From a checkpoint of a small mixture-of-experts model trained on Wikipedia: a softmax router, 275M tokens.
Below are experts of layer 3 (counted from 0) of a mixture-of-experts language model. Rows are named router (the router's row for the expert), gate (a neuron's input weights, with its number), up (a neuron's input weights, with its number) and show model dimensions 0-127. Each number is 128 + 32 x the weight over its row's rms, rounded and kept within 0 to 255.
Before each expert's rows: a language model's description of what the expert responds to. This comes from a sample of Wikipedia text that the model never trained on.

# expert 33
Commas after introductory phrases and subordinators opening clauses, such as that after said or told, when, where, which, However, because.
router [135  62 152 110 185  99  89 108 126 145 121 128 150 108 126 138  87 154  81 152 112 180 108 124 141 109 124  95  82 108 100 130 114 181 108 160 130 106 112 149 130 112 158 156 103 152 173 156  93 148 120  98 118 132  94  57 116 101  78 192 183 155  82 127 105 101 187 153 145 141 129 129 123 146  78 108  99 188 114 176  94 200 109 145 140 188 125 168 152 137 186 102 137 173 103 155 154  90 163 153 120 183 153 100 152  72 146 167  93 131 177  98  94  80 108 112 174  73 104 171 106 158 155  89 138 144 146 145]
gate0 [171 127 179  82 107 108 219 162  86  84  85 105 129 176 148 164  85 159  88 142 137 181 162 126 127  70  99 161 119 150 104 110 169 124  89 177 106 191  82 114 144 184 155 132 102 143 138 143 105 128 162 136 119 129  83  68 100 117 115 134 165 125 166 122 118 171 141 167  16  82 130 128 118 110 103 160 129 111 138 163 155 155 118 118 125 107  69 115 116  94  68 100 137 127 109  69 143 122 120 176 179 176 109 141 142 134 133 148 172  74  97 157 134 156 138 146 155 104 134 115 149 118 129 161 105  99  96 119]
up0 [153  80 147 161  94 118 148 148  88  76 109 110 163 118 129 168  95 122 131  60 114 166 197 125 148 110 144 123 126 114 106 111 130 108 137 171 115 180 111 120 132 178 172 138  83 123 123 127 127 105 146 126  52 117  97 112 134 126 144 104 141 149 183 105 120 184  95 158  71 104 141 110 112 152 117 195 179 112 153 147 197 172 111 148 147 132 112  89 131  22 119  97 134 135  96  96 139 155 172 149 141  78 110  95 200 153 127  68 120  75 137 156 104 168 170 122 128 145 108  99 150  64  87 120 102 117  94 139]
gate1 [120 109 121 138 123  83 131 113 150 153 141 115 160 163 131 126 135  85 149 103  90  73  92 139 178 166 128  94 106 105  59 176 137  71 155 105 153 122  94 169 110 210 114 172 100 134 141 123 130  71 111 138 127 136 104 133 119 146 152 148 132 111 120  82 152 122 172 125  61 150  78  76 139 172 135 175 158 153  94 140 119  90 170 186 112 104  95 134 133  55 179 134  35 118  78 129 148 104 138 115 167 146 103 120 133 105 159 121 127 178 137 115  62  96 110 102 128 163  80 143 131 102 117 112  46 115  94 158]
up1 [164 158 167  78 141 133 126  69  83 102 146 156  90  97 126 105 201 200 119 164 138 152 114 126 119 114  57 172 172 171 162  95 146 173 129 137 141 111 220 128 105 117 141  56 155  98 124 142 134 155 106  71  89 136 128 125 149 142 150  90 144 134 112 223 131 134 130 150 142  94 159 161  99 116 101  73 125 125 122  88 168 128  89 112 178 115 167 123 128 167 134 111 139 117 166 112 122 121 115 160  88 134 155 169 155  87 135 177 152  87 128 153 139 149  56 131 158 154 123 114 122 125 104 138 185 151 169  78]
gate2 [117 124 159 135 131 166 177 123 136  72 103 143 158 108 139 167 147 120  91 115 164  98 145 146 150 134 145 110 174 120 156 125  92 146  62 156 102  75 207 112 123 117 153 109 142 160 138 183 161  86 151 121 127 154 112 112 149  76 231 110  92 141 114 122 124 145 160 101 125 166 107 185 175  87 180  91 158 148 194 179  69 115 128  86  88 159 181 136 105  48  94 118 129 156 149 103  85 173 133  99 125  69 131 115 134 118  95 122  64 157 145 176 116 132 111  91 125 127 154 155 109 144 118 132 140 121 148 165]
up2 [139 171  69 154 144 102 141 127  87 123 171  96  76 135 144  29 153 159 123 143  96 115 121 131 124 109 114 143 158 142  98 131 153  90 156  99 163 199 113 138 137 125 138 138 124  97 126  96 155 149 149 129 133 120 123 192 103 139  53 128 139  92 117 134 114 127  93 159 114  35  65  60  96 154 110 149 130 106  57  80 136 138  90 139 155 136 109 138 116 186 121 139 145 105 140 165 184 111  63  78 157 185 117 124 158 137 116 118 155  79  98 100 114 162 132 145 117 125 109  99 145  67  99 142 125 120 135  48]
gate3 [ 70 133 124  98 110 102 116 121 111 107 114 136 108  83 128  68  89 102 113 135 142 178 115 145 124 156 151 123  72 116 124 114 118  91 152 101  57 192 109 165 178 107 160  77 145 112 118 139 116 148 110 157  93 118 149 133 126  91  84 122 103 132 129 147 217 139 135  79 131 149 155  75 127 126 116 141 158 130  89  89  91 107  90 190 113 183 113 181 141 153 152 113 105 124 130  89 108  56 124 146 129 147  79 173 189  94 119 125 151 104 134  92 211 184 168 137 128 102 108 125 178 201 106 106 160 122  79 114]
up3 [203 103  67 178 141 128 159  91 167 187 144 130 156 130 128 145 128 158 123 139 157  92 157 121 143 112 112 150 153 173 154 112 147 154 122 155 186 147 133 124 110 163 113 203  95 168  79 121 163 110 106 124 174 108  94 124 125 151 104  94 134  98 110 129  19 133 118 139 132 149  71 144 159 100 136 121 113  86 142 181  94  90 174  93 155 102 138  72 137  91 118 162 157 119 162 169 176 160 181 137 128  85 137  72 116 137 107 126 120 131 123 120  70  83 132 133  70 135 144 122 114  48 196 126 140 151 139 137]

# expert 11
Prepositions opening time or place phrases, often sentence-initial In before years, or in, during, until after verbs like released.
router [153  70  92 110 138 159 127  95 104 116  87 107 118 155 118 105 120 106  71 119  72 102 121 152 136 173 129 102  62 143 143 154 124  76 173 175  90 133 151 135 125 126 182 147 147  93 187 123 165  88 102 102 117 170 131  68 136  75  83 135 176 156 178 125  92 122 119  99 143 126 113  99 148 139 133 141 114 155 120 130 115 175 127 120 138 105  74 153 132 145 127  89 146 102  78 158 106 103 171 121 151  80  76 100 192 101 114 150 158 156 187 167 124  71 117  77 115  91 100 140 174 122 210 157 106 114  66 180]
gate2 [ 83 103 128 103 101 130 208  93 131 172  61 119 176 124  73 109 124 139 154  91 153 149 167 151 136  93  58 120 118 101 129 151  92  82 134 144 108 134 161 181 179 158  88 138 149 102 141 193 123 133 165 138 140 121  96 118 195 124 167 196 136 134 116 102  78 100 182 110  85 173 136 122  88 145 176 128 121 115 144 129 106 137  89  99  76 148 131 127 141  66 128 142 113 124 116 153 141 118 138 151 122 111 111 142 138 167  86 130 180 183 122 130 132 186 192 146 191 150 191 161 153 123 155 149 119 183  90 138]
up2 [132 139 105  85 123 120 115 138 178 120  61 156 149 180  98 217  64 125 135 120  78 138 113 178 148  32 130 152 112 118 153 172 140 112 133 111 137  83 113 152  98 146 115  95  69 152 119 164 106 104 154 144 200 131  98 105 173 104 139 195 103 155 116  93 148 158  95  99 188 146 132 134 107 165 192 121  93  79 133 122  80  86  91 134 112  92 111 104 109 142 157 168 148 143  97 141 161 134 108 123  85 128  91  90 139 156 181 156 156 184 153 100 119 106 137 109 142 113 149 143 183 120 178 157 151 160 119 146]
gate3 [167 127 142  48 150 121 171 157 161 113  81 136 170  83 133 103 168  94 133 158  93 161 158 112  95 159  78 109 127 118  63  91 135 127 101 150 164 136 134 108 179 155 138 129  69 164 132 132 162  89  79 131 141 123 147 124  83 106 147 166 131 119 161  87 140 128 102 115 129 206 123 131 117 185 137 102 103 107 155 122  74 131 127 137 132 137 119 133 133  20  56 149  95 188 160 105 147 139 125 143 121 156  96 176 125 141 103  76 158 151 143  69 148  95 128 162  77 115 123 140 192 109 115 143  68 122 101  81]
up3 [118 112 114 145 139 164 158 156 188 120 103 158 169 115 131 173 134  57  57 165  97 111 126 153  66  87  83 171  60 145 128 144 128 117 103 143 127 100 116 101  98 118 107 133  81 128 120  93 117 104  93 156  73 165 168 176 118  88 141 145 148 149 132  64 114 219 138  73 130 173 104 105 162 139 165 119 113  99 125  82 102 116 133 156 147 152  91 123 120 128 147  79  75 153  92 113 155 105 156  99 160 147 114 198 154 122 116  60  89 102 133 113 151 123 103 172  95 130 155 122 153 186 123 157 177  96  94 148]
gate4 [135 155  91 114 147 132 104  88  95 115 150 168 102 115 181 103 180 156 135 164 112 127 139  74  91  88 173 154  95 130 136 111  67 110  83 133 123 156 149 115 110 148 167  51 108 144 149 142 162 121  83 112 176  94 135  76 101 140  81  74 152 161 142 108 134 142 129 156 177 127 127 163 129 121  92 109 173 155  50 116 153 203  90  81 155 156  99 130 104 126  84  81 181  97 141 123 133 182 134 159 109 183 161  99 173 130 147 108 114 100 170 139  86  94  87 127 178 107 114 149 102 110 135 193  99  77 112 125]
up4 [140 164 156 144 128 130 106  79  77 149 148 114 172  85 104  72 164 115 168 140 153 153 154  76 134 113 145 122  91 170 122  83 184 136 122 155 185  78 197 136  30 102  98 130 168  90 132 146 163 138 150 133 136 142 179 101 104 131 150 176 145  76  72 209 131 116 118  85  97 124 193 119 115 103  92 130 136 203 108  53 164 169 145 117 118 152 108 165 103 114 111 114 145  93 148 120 135 120 122 142 104 102 188 104 121 132 138 157 150 125 154 145  94 118 142  92 130 123  78 136 148 116 150 124 133 167  72 150]
gate5 [137 132  60  76 107 112  91 118 132 138 123  84  79 167 191 141 147 136 157 146 105 165 144 129 115 103 138 108 102 103  80 169 143 136 184 176  96  96 128 104 131 105 134 165  92 105 131 174 120 115 129 165  61 130 122  58 197 141 139 184 133  76 130 101 143 159  99  77 143  75 127 183 147 141 208 116 167 156 149  86 133 121 118 116 119 177 117  94  51 148 111  97  90 140 112 140 161  92 144 100 126 155 121 136 150 115 135 132 159 109 147 135 145 151  59 153 188 127 136 189  90 109  96  93 133  71 134 105]
up5 [165 126 130 104 131 151 115  89 170  64 132 140 140 148 125 180 180 192 146  87 152 112 116 177 115 148 138 172  91 168 130  71 151  59 129 172 126  89 122 113 191 160 145 149 123 194 125  92 132 166 152  93 130 119  94 145 126 125 152 133 127 205  72 161 136 166  78 105 143 178 131 107 167 188 181 141 157 123 177 141  65 106  90 129 139  65 109 108 116 110 160 148 122  93 138 151 114  79 140 135 100 118  93 135 117 140 118  90  86 118 103 113  74 129 163 109  65 116  92 142 142  90 144 129 160 134  81 176]

# expert 63
Pronouns, conjunctions and periods at clause boundaries in narrative or quoted prose, such as It's, but, however, which, he.
router [146  76 114 154 176 115 151  94 102 145  98  71 153 115 167 136 160 112 105 144 150 170  95  69 133 111 141 112  58  92 152 106 102 164 131 154 139 152 165 146 113  91 109 135  94 141  96 150  86 119 142 126 100 149 163  54 124  65 111 158 200 125 176 184  58 132 149 180 159  71  97 138 127 163 121 128 149 202  94 111 145 191 152 160 126 141 100 131 181 129 159  94 156 121 108 141 142 136 147 132  99 134 209  84 156  99 177 132  81 142 170 117 103 112  91 123 144  95  92 155  97 133 170 110 112 118 106 143]
gate1 [155 155  78 138 117 105 139 115 153 137 103 159 158 125 121 105 143  89  83 113  97  77 103 156 106 106 174 122 112 117 115 100 121 154  73 141 161  97 100 180 206 176 110 150 100 115 102 125 132 105 157 121 150 181 150 129 150  90 162  54  81 106 153  74 134 150 128 133 140 135 161 119 149 136 150 136  88 117  83 102 145  78 148 180 109 190  94 136 162 139 163 148 119 105  61 116 163 118 134  85  94  34 153 105 135 136 153 118 128 188 105  82  81 108 151  83  91 101  85 154  96 111  91  94 116 113 134 208]
up1 [114 160 108 112 207 189 122  86 173 115 135  78 157  77 171 125 129 161 163 117 172 144 118 129 138 157  94 133 164 111 150  97 181 124 134 113  98 140 105  72  70  86 125 115 123 126  83 155 185  98 157 149 101 127 201 160 114 124  85 139 111 140  64 150 129  87 100 157 163 120  66 214 108 145 131 109 148  63 119  75  90  84 144 138 153  70 145 134 105 162 188 141 155 109 141 115  94 114 128 111 124 114 113  90 153 144 156 161  96 144 128 117 147 141 130 115 146 150 151  92 109 138 202  82 121 149 108  79]
gate2 [169 118  85 114 112 155 145 147 159 144 151 150 126 168 129 108 136 127  52 166 133 125 129 116 140 130 161  93  77 147 114 131 127 150  79 115 159 155 164 172 176 152 219 100 177 129 211 121 165  58 107  94 108 143  63 132 155  84 134  90 136 159 167 105 121 130 160  77 124 173 162 160 167 118 135 131 164 119 102 143 111 163  80 107 158 111 110 166 140 105  90 126 120 112 119 166 172 107 107 123 111 109 162 133 123 100 137  92  75 107 129 121 112  76  96  32  98  98 117 134 131 112 194  85  69 150 137 115]
up2 [149 121 130 146 163 156 131 168  81 132  92 118 176  64  94 177  95  78 172 122  96 149 121 130 148 203 141  82 167 159 176 152  46 160 114 104 136  87 111 122 150 105  74 106 138 130  72 125 129 159 176 191 156 107 149 112  71 192  58 108 131 132 153 140 174 106 128 168 169  92 103 140  91 182 153  97 104 166 113 115 122 116 151 225  97 139 102 169 108 108 181 156 148 131  91 126 117 143 155 129 136 138 113 132 129 142 122 197 151 175 137 111 116 103 126 180 140 118 140 106 143 152 120 129 151 123 150 143]
gate3 [109 191 140  97  83   0 148 132 148 115  72 146 103 116  55 122 142 123 141 119  84 146 162 150  90 107 139 144  95 159 158 194  87 127 123 115 110 112 113 209 113 139 155 128 134 153 126 132  82 112 200 163 176 113 108 126  91 119 176 115 108 129 111 122 126 174 144  93 140 152 107 116 101  85 119 117 135 146 118  68 132 132  67 123 139 155  93 143  98 147  91 155 108  97  58 154 106 133 139  94 152 131 145 135 105 101 175 145  98 155 108 151 177 137 177  92 104  98  74 122 153 145  86 125 130 108  62 147]
up3 [134  42 158 165 149 206  66  73 123  80 169 152 144 148 195 165  99 154 137 165 137 111 115  82 151 126 136 137 146 137 101  60 160  88 123 149 138 120 111  72 134 121 144 137 139  88 138 114 204 142 101 108 120 133 160 111 147 159 108 158 165 135 102 114 128  87 112 149 139 132 133 105 148 162 110 135 125  97 155 206 123  99 152 145 110  83 155  99 100 168 199  82 171 145 148 120 122 117  71  83 108  82 114 120 138 160  73 133 172 117 144 156  79  56 102 154 117 134 171  80  87 135 162 130 138 110 125 118]
gate4 [172  97 115 107  58  82 162 135 125 173  64  96  99 159  96 156 148 137  77 123  58 164 109 151 102  90 112 101 211 198  96 148 125 130 155 167  70 130 134 137 103 182 168  97 162 158 141 142  87 146 136  44 115 149  83 115 159 140 131 160 120 140 122 141 139 150 120  88 151 120 152 113 160  85  99 120 146 160 184 176  86 129 150 135 155 107 101 112 123  79 147 117 138 197 134 115  98  79  95 103 133 140 114 153 139  96 143 179 150 119 102 187 127 142 151 132 125 125 132 146 115 175 150 150 166 152  71  81]
up4 [120 164 174 106 146 118  82 139 146 100 149 118 107 130 137  87 106 133 160 109 184 100 104 148 131 159 139 130 127 128 150 154 144 111 119  41 177  69 103 118 169 134  63 172 113 162 102 138 142 131 192 224 126  99 173 176 118 168 128 127 100  72  88  97 146 116 111 114  94 180 109 130 109 129 177 148 132  71 141  74 174  78 100  67 129 153 174 112  93 153 111 150  66 114 121 120 137 194  90 114 133 140 128 133 112 157 103  85 164 124 107 116 145 122 180 109 130 198 118 125 157  99 134 126  91  83 155 144]